Weights of a small mixture-of-experts language model, trained from scratch on English Wikipedia.
Size: width 192, vocabulary 16384.
Experts: 48 experts in each of 12 layers, 96 GELU neurons an expert, 4 picks a token, a sigmoid router.
Training: a variant of SOAP for the experts, 225M tokens, 6864 steps.
Below are experts of layer 3 (counted from 0) of a mixture-of-experts language model. Rows are named up (a neuron's input weights, with its number) and show model dimensions 96-191. Each number is 50 + 10 x the weight over its row's rms, rounded and kept within 0 to 99.
Before each expert's rows: a language model's description of what the expert responds to; "gets" lists some tokens that make up at least twice as much of what it gets as of all text. This comes from a sample of Wikipedia text that the model never trained on. Tokens count by the router's weight.

# expert 21
Spaces and full stops. Bare space tokens before numbers in tables and dates, and sentence-ending full stops, such as November 22, a 2003 episode.
gets: " ", ".", "–", "200", "191", " $"
up0:45 47 58 54 63 36 40 50 46 59 45 53 59 42 42 55 28 37 75 49 46 65 71 42 48 60 49 52 54 48 46 31 59 66 40 47 32 36 62 34 39 54 48 33 23 60 57 42 38 61 58 51 35 40 56 50 42 45 44 64 46 65 38 54 59 57 48 49 37 48 57 52 52 28 47 48 56 50 58 65 51 46 49 50 50 58 52 46 51 64 46 45 67 56 44 58
up1:37 51 58 43 31 54 56 62 55 51 59 55 51 29 43 37 44 49 57 56 41 42 34 60 46 60 50 57 31 42 45 54 30 48 68 61 50 45 62 62 32 56 48 53 47 52 31 46 39 40 48 63 51 36 66 54 41 60 39 50 37 71 46 42 39 48 62 52 53 53 49 55 36 55 62 49 41 57 51 60 57 55 46 66 42 38 49 57 56 41 53 39 45 54 52 51

# expert 32
Names, places, year prefixes. First names, countries and cities like David, China, Chicago, plus year-start pieces like 199, 201 and pipes in tables.
gets: " |", " ", "201", "199", "202", "200"
up0:61 62 53 70 64 54 48 28 53 47 37 60 56 40 54 55 70 51 54 49 54 43 51 47 53 59 48 33 56 55 62 54 38 56 62 53 46 56 67 41 54 43 61 75 41 41 56 38 57 62 42 51 45 58 33 33 43 43 82 35 47 53 41 32 63 46 43 48 53 42 55 42 47 60 38 52 55 41 47 49 66 42 39 54 49 50 33 61 59 50 44 26 58 62 42 60
up1:59 89 40 59 36 72 34 52 52 44 41 54 52 56 40 57 59 50 36 53 56 33 59 56 53 46 70 60 48 55 47 63 49 56 36 45 68 45 77 43 43 55 53 52 43 53 57 47 48 63 63 40 61 57 42 47 49 59 58 35 54 40 62 59 50 39 56 41 59 43 65 60 62 33 44 52 62 47 57 43 60 51 52 39 24 44 55 31 64 46 40 45 40 47 65 57

# expert 42
Prepositions. Prepositions such as of, in, for, by, on, from, at, especially As of before dates and members of.
gets: " of", " in", " for", " by", " on", " from"
up0:56 65 34 47 34 33 41 50 44 43 54 65 46 52 39 69 42 53 35 45 24 52 64 52 34 56 48 55 55 62 36 50 65 54 45 42 52 28 53 44 56 25 46 48 47 63 55 52 58 43 61 51 56 47 45 54 40 46 68 33 50 63 61 41 39 34 53 59 55 48 43 35 74 54 44 38 59 44 46 45 30 54 68 70 55 55 56 32 54 71 52 32 54 55 44 60
up1:49 59 47 42 43 55 43 42 39 55 66 67 35 60 54 64 52 48 62 57 51 42 48 46 39 50 51 41 40 47 38 61 40 60 53 53 30 65 50 58 65 50 53 56 47 32 33 37 46 51 69 56 64 63 41 47 62 50 50 55 47 49 60 29 47 64 51 65 32 47 45 50 58 72 46 53 51 49 56 52 65 53 45 41 59 50 54 61 53 42 55 52 46 55 40 48

# expert 22
Commas after names. Commas, pipes and parentheses right after a person's surname or place name, plus surname endings like -stein, -sson, -mann, Jr.
gets: ",", " |", " (", "'s", " &", "in"
up0:47 55 60 63 41 53 47 58 34 39 69 36 49 38 75 49 69 61 55 37 46 50 46 58 49 53 42 56 43 48 36 49 47 51 53 33 53 44 65 33 64 38 67 80 55 36 53 65 58 37 47 50 53 53 43 48 56 50 37 51 63 48 58 56 56 48 42 37 60 45 47 53 60 54 34 52 54 63 39 52 51 57 50 37 37 60 61 53 54 51 38 58 40 46 36 65
up1:46 46 61 36 31 59 43 41 60 46 41 39 42 51 60 42 61 46 48 48 37 67 42 41 68 37 48 46 60 63 48 45 52 60 52 55 52 52 45 69 51 36 45 43 53 51 54 48 32 60 42 50 50 66 49 51 56 61 61 28 32 57 41 33 62 45 47 56 41 67 59 56 55 71 32 66 44 39 53 45 37 45 31 46 50 32 51 45 60 52 51 45 45 58 50 60

# expert 33
Table pipes, brackets. Table cell separators, opening parentheses, dashes and quotes in tables, chemical formulas and lists, such as CC(O1), Total | %.
gets: " |", " (", "-", " \"", ";", " –"
up0:54 52 48 41 51 49 30 53 45 55 28 47 50 54 52 49 32 29 39 48 42 36 48 49 50 59 56 66 42 44 37 43 55 39 47 50 36 40 72 56 79 60 35 59 61 43 52 56 50 52 51 41 29 53 60 60 37 48 49 53 48 36 63 43 52 50 33 46 45 52 62 45 54 40 52 64 54 62 78 51 56 51 38 52 57 57 47 64 47 52 33 52 58 50 54 50
up1:52 54 52 38 45 59 46 58 58 59 54 44 60 42 28 47 46 58 41 52 63 48 53 41 48 47 59 52 61 56 53 39 50 58 40 45 44 44 53 59 60 48 64 59 52 23 62 60 60 53 57 17 51 26 60 38 47 46 35 52 56 48 49 36 57 55 50 54 49 48 36 55 54 45 65 55 50 72 53 58 45 46 54 49 52 36 54 52 60 48 67 43 31 57 49 47

# expert 41
Word-final pieces, nationalities. Final pieces of place and nationality names and prefixes, plus the commas or hyphens after them, such as Czech-ia, proto-, Tu-154.
gets: "i", "-", "o", "a", "an", "on"
up0:41 69 54 36 48 58 54 54 56 51 40 48 53 48 45 62 59 67 45 48 48 51 50 42 52 32 60 71 56 59 42 49 55 34 53 47 50 35 42 54 63 52 42 54 51 60 47 58 59 44 60 46 41 35 37 46 55 69 32 36 38 69 58 36 55 45 55 50 59 50 42 42 60 57 62 33 31 41 47 66 39 54 43 52 58 63 46 55 43 53 56 47 45 66 57 55
up1:62 62 38 41 59 49 51 55 59 43 55 54 46 48 43 42 33 43 63 56 32 44 33 45 56 55 61 55 57 67 20 53 60 43 59 53 47 48 52 66 61 34 47 30 62 62 47 38 64 52 42 45 55 18 44 65 55 56 45 55 50 48 59 64 44 58 37 47 57 32 50 36 67 61 48 58 45 69 54 51 57 77 55 40 40 56 45 37 41 39 56 42 54 46 36 53

# expert 30
Start of proper names. First token of proper names after a pipe, comma or of: first names, places, initials, e.g. Sam, Texas, Bristol, and the.
gets: " the", " ", ".", " a", " B", " K"
up0:36 60 40 43 49 36 61 39 38 64 33 37 58 53 57 50 37 60 38 55 40 53 50 46 52 50 50 66 62 60 44 33 74 34 69 58 28 49 41 40 58 51 48 64 62 40 53 37 54 40 64 65 47 53 34 45 44 59 43 41 57 53 38 53 49 53 41 58 48 29 39 62 70 48 43 46 55 45 45 50 38 51 41 60 45 65 56 47 59 49 63 55 57 57 32 56
up1:73 67 37 59 47 56 62 52 53 34 63 63 51 56 32 49 51 43 41 73 46 64 51 44 52 57 56 50 47 47 30 38 48 47 43 45 65 58 56 46 65 45 49 47 46 40 55 51 34 40 47 43 44 14 48 30 54 66 48 35 42 50 51 55 51 47 31 36 54 47 42 45 58 49 49 39 54 54 39 49 47 47 66 49 65 46 46 49 55 64 45 47 31 59 48 63

# expert 28
Pronouns, prepositions, headings. Sentence-starting pronouns and prepositions such as he, his, They, In, for, with, and heading == markers, mostly in biographies and sports narratives.
gets: " for", "==", " his", " he", " The", " in"
up0:51 47 56 41 41 64 50 58 44 34 46 52 55 48 61 43 45 65 41 59 63 57 44 52 35 40 36 48 69 44 48 54 55 45 50 41 52 56 59 56 36 57 36 41 40 26 58 70 62 53 44 58 57 50 32 43 54 45 73 40 66 47 49 57 46 63 31 41 56 63 58 53 52 55 46 47 44 78 46 56 54 54 50 45 62 54 53 68 55 52 63 38 57 52 54 49
up1:42 55 47 42 67 47 44 34 41 38 50 41 59 70 30 40 55 57 40 59 46 33 56 43 47 43 29 37 43 45 46 42 47 54 43 51 32 52 66 57 27 32 71 32 57 30 45 48 42 47 40 54 39 57 57 56 63 51 51 67 58 56 36 30 56 43 25 60 43 51 44 59 49 54 47 53 46 47 48 44 51 51 48 62 52 37 45 58 58 35 50 56 39 41 60 64

# expert 43
And, commas, capital initials. The conjunction and joining phrases, commas, and single capital letters starting names like N, M, L, Sal, Tom.
gets: " and", ",", " M", " N", " L", " H"
up0:59 55 56 43 48 56 32 50 44 73 72 53 43 56 61 66 46 47 38 57 44 41 43 58 47 48 30 32 61 52 53 50 62 57 51 46 43 62 70 69 51 55 55 64 47 36 44 49 39 55 50 65 46 67 55 32 54 51 40 73 48 57 47 56 49 57 33 51 35 60 48 32 46 53 25 45 49 54 62 50 37 38 68 47 51 49 36 58 52 50 43 43 52 56 70 64
up1:56 48 62 46 32 67 73 72 57 61 35 58 30 60 40 72 51 29 48 40 55 37 49 61 63 46 33 30 54 69 41 55 34 59 48 42 44 58 52 51 59 44 52 39 66 57 67 43 53 34 43 65 53 54 55 42 39 40 40 56 49 51 39 62 57 31 57 33 44 59 53 30 36 49 26 33 42 59 36 39 49 44 29 55 50 37 44 49 65 23 53 45 57 36 41 58

# expert 25
Determiners and quantities. The, all, many, each and percent signs, mostly in census and election statistics, such as 100.00%, white voters, versus.
gets: " The", " the", "%", "The", "'", "'s"
up0:34 48 57 66 51 44 59 47 59 47 60 37 63 55 40 38 71 55 44 45 58 35 60 45 47 57 58 52 49 46 29 44 30 60 51 57 52 37 40 59 49 42 65 43 30 43 26 60 38 45 56 60 55 50 56 64 43 47 44 50 69 47 52 43 61 65 58 54 69 48 60 46 33 47 46 44 53 52 54 57 46 49 54 48 51 53 60 43 60 47 49 36 69 46 51 65
up1:71 53 41 52 45 52 33 39 63 46 45 50 49 54 56 45 44 60 55 43 46 53 65 31 60 53 62 52 54 44 45 37 34 43 48 71 46 35 47 50 32 43 42 40 42 48 46 44 66 51 61 44 63 40 35 35 47 57 55 53 49 53 41 72 44 53 40 62 51 45 58 41 69 31 66 45 34 51 36 62 54 64 60 49 45 59 46 47 46 39 66 45 53 56 52 48

# expert 31
List and table starts. Line breaks, pipes and hyphens that begin table rows or bullet list items, especially after section headings.
gets: "\n", "|", " |\n", "-", " \"", ")\n"
up0:28 44 52 58 54 46 29 53 49 52 66 57 49 69 50 48 23 45 43 34 53 51 63 67 51 42 29 45 61 41 49 49 51 51 54 49 47 57 56 51 60 56 38 51 54 44 27 44 59 32 38 64 48 41 53 38 60 42 48 55 35 61 47 38 64 40 55 65 35 42 58 61 61 38 26 57 51 44 39 62 48 55 50 53 42 40 61 45 44 52 54 45 45 51 27 69
up1:53 61 49 36 46 62 61 59 70 39 37 49 60 32 55 44 47 46 53 65 33 56 52 50 42 45 50 50 41 59 52 47 54 34 50 65 45 35 55 46 43 40 40 60 51 51 62 37 43 58 47 68 37 55 66 68 48 40 45 59 52 43 55 59 44 50 58 43 59 49 55 44 34 42 57 30 30 44 65 54 37 40 38 51 55 61 38 30 46 38 67 43 61 68 48 45

# expert 12
Line breaks, section headers. Line breaks, row-ending pipes, paragraph ends and == heading markers in infoboxes and tables, plus by and colons.
gets: "\n", " |\n", ".\n\n", ":", " by", "\n\n"
up0:58 57 46 55 41 49 44 57 36 65 47 48 70 52 70 66 33 42 60 61 59 42 38 53 58 50 42 40 51 59 58 49 51 64 34 44 37 43 49 40 47 46 67 50 66 48 40 56 61 71 53 62 40 57 37 46 53 33 64 46 45 51 48 54 43 59 67 66 36 55 65 38 64 70 40 47 61 58 50 53 39 47 59 71 52 34 61 54 42 51 44 24 36 60 60 41
up1:55 57 27 62 55 71 61 64 43 48 56 29 69 43 49 47 45 51 70 52 58 59 58 35 52 50 40 54 40 59 42 58 32 53 35 36 45 65 63 33 40 41 52 46 51 77 39 36 58 63 48 48 31 55 61 57 53 33 32 48 54 56 61 53 54 33 56 52 49 58 43 48 45 50 64 61 51 46 49 38 37 69 64 67 65 58 61 52 49 69 45 48 34 45 55 63

# expert 3
Of and list hyphens. The word of in names and phrases (Department of, Much of), and hyphens starting infobox or list lines after a line break.
gets: " of", "-", "\n", "–", "|", " de"
up0:58 39 36 35 52 34 46 61 68 54 59 48 39 58 58 58 34 69 56 51 40 44 51 53 39 46 43 51 40 58 36 46 45 49 40 53 44 49 47 66 46 35 36 36 48 25 50 71 71 44 50 38 43 56 40 43 43 66 68 51 59 52 48 51 52 48 52 48 61 52 53 62 72 41 48 55 30 51 52 33 45 63 31 59 59 54 41 41 55 60 48 43 58 47 54 47
up1:35 59 67 45 61 49 45 47 41 42 47 42 63 49 55 54 57 59 37 37 42 45 51 66 75 58 48 71 52 61 56 56 61 64 54 52 55 52 60 44 34 42 49 41 48 38 50 54 51 64 47 58 40 52 49 50 58 34 61 38 43 54 44 44 42 42 57 44 82 64 48 64 62 43 50 47 53 76 43 44 38 50 61 41 60 47 48 64 52 52 67 48 53 53 37 51

# expert 2
Coordinating conjunctions, mid-word pieces. Conjunctions and relative words such as and, or, which, but, while, than, plus pieces inside common words like t-ar, ch-and-elier.
gets: " and", " or", " it", "ar", " which", "l"
up0:27 28 38 38 33 41 56 55 62 44 47 54 55 63 53 51 65 59 39 68 51 60 46 60 49 30 54 51 34 46 27 48 70 54 47 62 50 53 48 37 50 48 51 46 58 42 43 53 54 45 57 53 60 46 46 33 47 61 47 37 63 47 56 29 42 53 56 37 36 51 62 38 61 52 58 57 32 57 59 65 63 47 66 45 52 37 59 52 53 54 62 60 57 38 50 48
up1:55 44 56 67 54 45 42 55 37 36 60 42 59 60 21 42 43 56 44 53 60 50 57 40 32 57 49 50 50 55 39 48 38 37 47 57 50 58 57 50 54 65 56 24 59 62 64 55 48 39 50 54 58 52 46 48 59 49 51 54 60 26 35 61 50 47 50 32 58 57 46 38 50 42 54 46 51 58 40 40 54 62 48 48 65 42 34 41 64 31 41 44 46 45 54 52

# expert 23
Sports results. Scores, table digits and pipes, and words like against, points, Cup, League, match, won in sports season and election text.
gets: "0", "1", "2", "|", "\"", ";"
up0:51 53 50 36 46 50 54 47 40 46 37 62 53 49 41 55 46 39 48 53 71 47 59 42 52 43 58 59 42 58 52 31 43 48 50 35 49 34 61 64 57 61 46 34 54 27 51 46 45 46 45 58 35 55 38 46 53 66 66 62 56 28 43 54 63 56 35 49 52 51 40 43 57 53 47 44 60 70 69 54 57 53 35 49 54 45 62 51 52 42 50 33 51 78 53 60
up1:64 56 47 50 35 59 56 40 35 54 49 36 63 47 45 40 40 60 55 53 52 39 54 56 36 52 33 42 50 46 66 36 42 37 36 59 54 51 76 53 45 51 57 48 45 52 49 66 64 38 43 40 72 50 55 43 78 79 51 55 58 53 63 54 40 47 29 43 49 48 35 40 35 44 54 37 53 40 33 49 47 58 55 40 48 54 40 46 63 42 57 51 26 33 29 53

# expert 47
Film and music pronouns. He, she, it, film, album, song, series, released, by in entertainment articles about films, music and TV.
gets: " |", " he", " He", " film", " it", " she"
up0:44 49 42 51 50 63 42 59 49 52 47 63 60 39 62 51 44 53 44 47 54 54 42 47 40 48 54 55 46 58 42 61 63 55 53 52 62 27 55 62 59 38 47 50 55 55 46 58 51 30 49 49 79 59 56 57 34 38 27 42 39 31 54 51 47 43 69 45 46 43 45 42 69 48 44 49 38 36 44 48 46 50 48 57 56 67 66 27 48 47 53 51 41 49 34 60
up1:54 54 39 42 52 46 42 31 54 55 51 39 75 47 64 60 51 31 51 47 58 60 25 44 58 48 64 59 36 52 47 63 45 49 62 49 52 66 45 46 54 63 58 46 47 52 33 73 63 36 45 45 40 54 55 59 53 46 68 42 41 49 61 75 40 43 47 50 52 46 63 47 64 39 62 56 49 51 41 46 38 40 44 48 62 50 41 41 38 46 62 48 59 53 47 41

# expert 4
Closing punctuation, romanized syllables. Closing brackets, quotes and percent signs like ), ", %, and inner syllables of romanized East Asian names like Je-ong, Chia-ki.
gets: ")", "\"", "ing", "ed", "%", "i"
up0:38 50 28 70 46 63 60 49 49 49 66 55 49 58 44 57 42 50 52 61 50 59 40 42 33 52 30 57 67 65 37 31 50 43 49 44 66 27 42 46 57 55 60 30 54 64 43 49 51 51 56 71 50 60 49 41 30 46 51 49 61 60 63 43 57 60 75 40 58 58 33 43 55 41 65 57 46 50 52 71 49 63 61 57 43 33 30 56 54 44 54 50 43 50 65 53
up1:50 49 56 54 42 54 56 69 56 53 63 62 55 50 39 63 42 59 59 52 46 38 50 53 40 52 47 39 39 29 59 40 45 33 56 57 31 59 57 35 50 47 45 66 40 43 52 31 57 36 26 68 54 40 51 54 55 50 50 47 37 47 58 52 39 49 53 54 48 58 48 50 44 58 63 58 58 45 55 49 51 57 48 50 70 45 61 55 34 62 61 49 47 54 58 45

# expert 35
Places and coordinates. Coordinate symbols (°N, ′, °W), Street, Avenue, building, Historic, located, and table pipes in historic-place and geography entries.
gets: " |", "°", "′", "°N", " is", " School"
up0:49 41 40 47 39 40 68 42 53 60 42 52 58 45 55 41 59 69 54 39 52 70 40 57 49 61 54 47 50 60 47 25 42 50 62 44 52 54 36 57 66 43 63 51 51 48 34 43 56 50 42 55 79 66 52 40 48 49 52 54 64 46 32 43 42 40 57 40 62 42 53 54 41 47 43 59 27 44 34 39 43 59 32 54 44 40 25 48 61 47 52 64 32 72 57 53
up1:39 53 52 58 30 35 56 64 49 54 42 51 48 38 49 52 69 66 65 52 32 56 57 60 56 60 59 57 32 60 51 54 52 35 50 42 63 46 48 43 40 70 66 61 64 65 66 41 48 53 56 66 35 57 58 44 40 53 25 36 48 49 52 55 58 39 39 37 58 45 52 39 74 40 52 46 44 36 53 53 47 57 48 53 46 70 64 47 50 61 62 60 34 53 64 58

# expert 18
Numbers and common first names. Digits in years, counts and vote totals, plus common first names such as Charles, William, Henry; also the and and.
gets: " and", " the", "4", "3", "202", " |\n"
up0:52 43 53 51 48 62 54 48 39 54 49 41 63 55 35 57 37 74 56 41 37 36 34 46 46 63 55 47 45 52 51 51 42 64 50 48 53 53 57 44 40 52 37 48 65 51 62 75 50 55 49 22 59 50 51 51 48 47 37 42 55 39 45 48 56 48 53 65 52 60 61 55 63 53 51 64 38 54 53 36 53 74 50 43 54 69 69 50 51 31 56 31 63 65 57 46
up1:48 52 49 45 35 40 65 57 62 63 37 05 59 45 59 50 52 57 58 47 41 41 43 36 42 43 54 43 48 37 55 45 56 41 65 38 56 68 54 50 44 44 55 41 49 52 64 50 46 33 50 60 50 58 20 69 43 58 56 41 54 51 65 73 57 57 54 57 54 41 57 31 59 52 63 47 54 32 49 42 44 45 51 50 48 46 52 61 47 72 76 52 37 52 62 44

# expert 0
Table rows, music charts. Pipe characters opening table rows, plus music and biography words like album, song, number, Born, released, List.
gets: "|", "H", " number", " album", " place", " Born"
up0:61 65 63 55 55 44 58 53 62 48 52 37 64 56 37 48 43 60 58 47 43 57 44 49 48 47 68 47 45 43 57 37 55 48 40 52 60 47 65 68 46 58 37 48 62 63 29 43 65 53 63 42 51 42 56 63 57 46 48 60 47 53 46 60 57 47 45 67 45 50 73 44 47 46 62 48 40 55 35 44 50 49 63 65 39 65 49 31 33 41 23 61 45 29 62 40
up1:42 57 63 45 38 48 48 24 60 60 57 52 48 36 59 52 41 53 39 43 61 37 57 31 49 38 41 54 36 35 32 59 66 57 37 61 44 55 52 37 46 45 62 49 39 49 26 48 59 61 38 46 41 48 38 57 58 46 59 57 41 57 51 60 61 47 64 51 48 42 44 55 58 62 46 65 44 45 43 53 53 49 65 46 45 57 60 62 48 47 46 68 69 48 52 25

# expert 13
Of and phrase links. The word of, plus the, for and by, linking noun phrases in titles, awards and institutions, such as letter of, Master of, round of.
gets: " of", " the", " for", " and", " to", " de"
up0:45 46 50 49 54 49 58 59 50 65 46 53 46 47 47 70 26 48 52 67 54 56 66 64 40 46 57 51 64 52 50 25 63 49 22 44 51 48 64 38 44 72 46 67 42 65 34 72 48 66 41 29 52 49 53 66 42 58 52 46 48 57 55 43 51 54 62 48 40 46 51 52 40 59 49 51 49 42 55 61 24 47 38 36 57 50 46 46 66 47 35 51 56 53 54 47
up1:32 58 51 58 65 46 57 52 48 43 46 51 42 62 32 58 56 45 59 40 55 35 45 63 43 45 48 51 34 43 51 52 59 45 53 56 50 45 71 42 32 51 60 54 58 38 49 51 53 61 53 62 36 53 48 51 60 41 58 56 47 37 44 62 58 63 42 43 51 29 66 52 39 39 60 35 45 53 56 55 49 39 52 52 55 58 50 49 47 60 52 54 35 56 48 64